Below are experts of layer 5 (counted from 0) of a mixture-of-experts language model. Rows are named gate (a neuron's input weights, with its number), up (a neuron's input weights, with its number) and show model dimensions 128-191. Each number is 50 + 15 x the weight over its row's rms, rounded and kept within 0 to 99.
Before each expert's rows: a language model's description of what the expert responds to. This comes from a sample of Wikipedia text that the model never trained on.

# expert 30
What it handles: First names, prepositions. Given names like David, John, Eddie and syllables such as H-ung, plus on, by, in, from and table pipes.
gate0:80 40 54 47 65 53 26 65 70 51 57 35 71 33 61 54 35 60 39 42 41 23 37 37 33 52 66 49 42 53 40 60 36 45 39 25 46 70 39 43 57 40 76 38 34 87 56 41 37 54 56 43 43 51 32 63 74 56 41 80 31 49 20 77
up0:40 54 84 35 30 58 54 59 62 49 67 54 43 48 55 64 70 68 69 49 44 47 53 57 31 46 52 69 64 37 49 38 67 49 58 51 39 31 84 60 58 16 47 34 56 31 34 32 49 66 29 55 77 34 44 32 61 44 66 62 54 58 63 49

# expert 3
What it handles: Clause-boundary commas. Commas closing introductory phrases, appositives or parentheses, plus subordinators like as, when, where, that, while; e.g. "As part of her tour," "(born 1952),".
gate0:14 71 38 34 69 37 45 48 41 46 63 63 53 14 52 66 34 46 66 35 55 65 32 30 76 84 69 17 32 73 19 50 66 52 58 59 75 58 56 62 42 41 37 34 28 54 48 68 50 43 39 41 66 58 49 53 42 55 18 57 38 46 42 63
up0:61 49 53 49 61 27 74 44 30 43 83 57 66 59 47 45 22 68 38 35 75 57 39 25 47 40 63 71 71 38 68 45 74 72 47 51 67 80 28 62 39 45 46 44 59 30 57 55 46 70 83 28 44 45 55 30 47 52 42 44 55 23 49 54

# expert 19
What it handles: Prepositions. Prepositions such as of, in, for, from, during, between linking noun phrases, plus hyphens in compounds and list dashes, e.g. "Senate of Virginia".
gate0:67 36 38 64 68 69 38 59 54 23 40 29 21 35 44 38 65 24 38 28 64 51 40 63 33 44 50 52 67 40 60 68 52 52 50 58 54 57 34 20 45 68 52 32 44 45 66 49 72 27 50 66 24 43 60 39 61 42 41 45 45 60 23 55
up0:57 70 20 40 33 22 45 57 45 54 61 57 68 80 73 48 57 28 57 46 47 75 80 44 48 34 30 57 45 57 12 53 51 57 44 42 68 44 61 52 45 29 30 48 56 55 60 49 63 50 61 47 53 53 93 48 44 22 40 21 27 44 76 55

# expert 18
What it handles: Dashes, short prepositions. En dashes and hyphens in score or year ranges (1987–1990, 5–0), plus particles and prepositions like at, out, over, off, de.
gate0:75 58 56 48 53 63 63 43 38 56 25 46 61 77 74 38 85 37 55 46 53 22 39 58 34 43 42 79 34 58 31 53 48 47 31 71 71 55 69 46 58 48 44 67 32 62 59 26 34 52 73 38 94 46 55 62 43 36 34 57 41 48 28 73
up0:57 52 57 41 57 53 52 61 32 52 77 45 57 50 40 75 68 81 45 51 64 44 32 39 72 35 37 48 35 21 31 64 27 57 43 26 76 36 57 61 66 64 53 57 44 48 53 57 74 58 64 47 52 47 38 57 28 80 57 61 73 36 31 58

# expert 21
What it handles: Noun suffixes and heads. Suffixes or whole words ending a noun before of, commas or periods, such as -s, -ation, -ion, and name, life, number, species.
gate0:48 57 22 48 41 31 54 67 48 31 67 45 60 75 58 72 16 32 75 53 68 66 34 44 39 32 30 62 30 71 56 56 43 44 45 38 50 57 47 53 78 64 51 33 68 57 61 47 38 34 25 47 33 45 69 54 40 56 66 62 43 44 36 33
up0:46 20 66 29 34 54 30 45 50 31 55 34 37 43 36 38 31 48 44 24 07 66 53 29 10 34 37 47 53 30 41 68 55 56 30 56 43 57 51 57 69 66 73 51 75 51 38 33 56 54 67 57 60 47 47 33 37 77 81 68 47 39 56 62

# expert 38
What it handles: Colons in infoboxes. Colons after field labels in lists and infoboxes (Species:, Website:, Phylum:), plus list-starting dashes, periods, semicolons and some word pieces.
gate0:40 31 52 49 39 54 49 57 51 60 50 44 69 48 41 62 59 73 59 58 62 28 46 32 65 60 55 42 36 49 48 46 55 54 30 62 25 59 61 45 43 72 43 45 49 32 15 34 55 52 84 36 57 42 82 58 47 62 59 38 44 41 53 46
up0:59 84 56 60 54 51 60 35 31 19 28 59 31 63 53 35 51 29 53 47 41 35 59 61 41 82 80 66 27 43 70 41 54 40 54 40 21 68 43 41 51 31 28 50 53 73 36 30 41 59 56 40 19 51 66 56 70 81 43 55 68 39 49 38

# expert 9
What it handles: Table cell separators. Pipe characters separating cells in Wikipedia tables of results, votes or filmographies, plus some adjectives and verbs like potential, prevent, arrested.
gate0:52 56 53 54 77 90 64 52 12 34 27 18 73 64 43 58 54 68 36 90 68 24 20 42 40 47 53 51 69 29 48 49 53 50 19 44 67 45 58 40 56 63 55 25 37 28 47 50 54 30 49 54 14 53 59 37 55 62 57 59 31 49 62 85
up0:46 39 65 59 38 67 31 25 57 52 55 37 48 25 34 52 40 70 60 64 17 24 09 39 55 77 27 22 45 31 52 50 68 44 56 33 59 53 40 42 22 49 44 20 60 66 41 60 59 42 59 55 62 44 45 34 70 37 62 24 54 47 50 44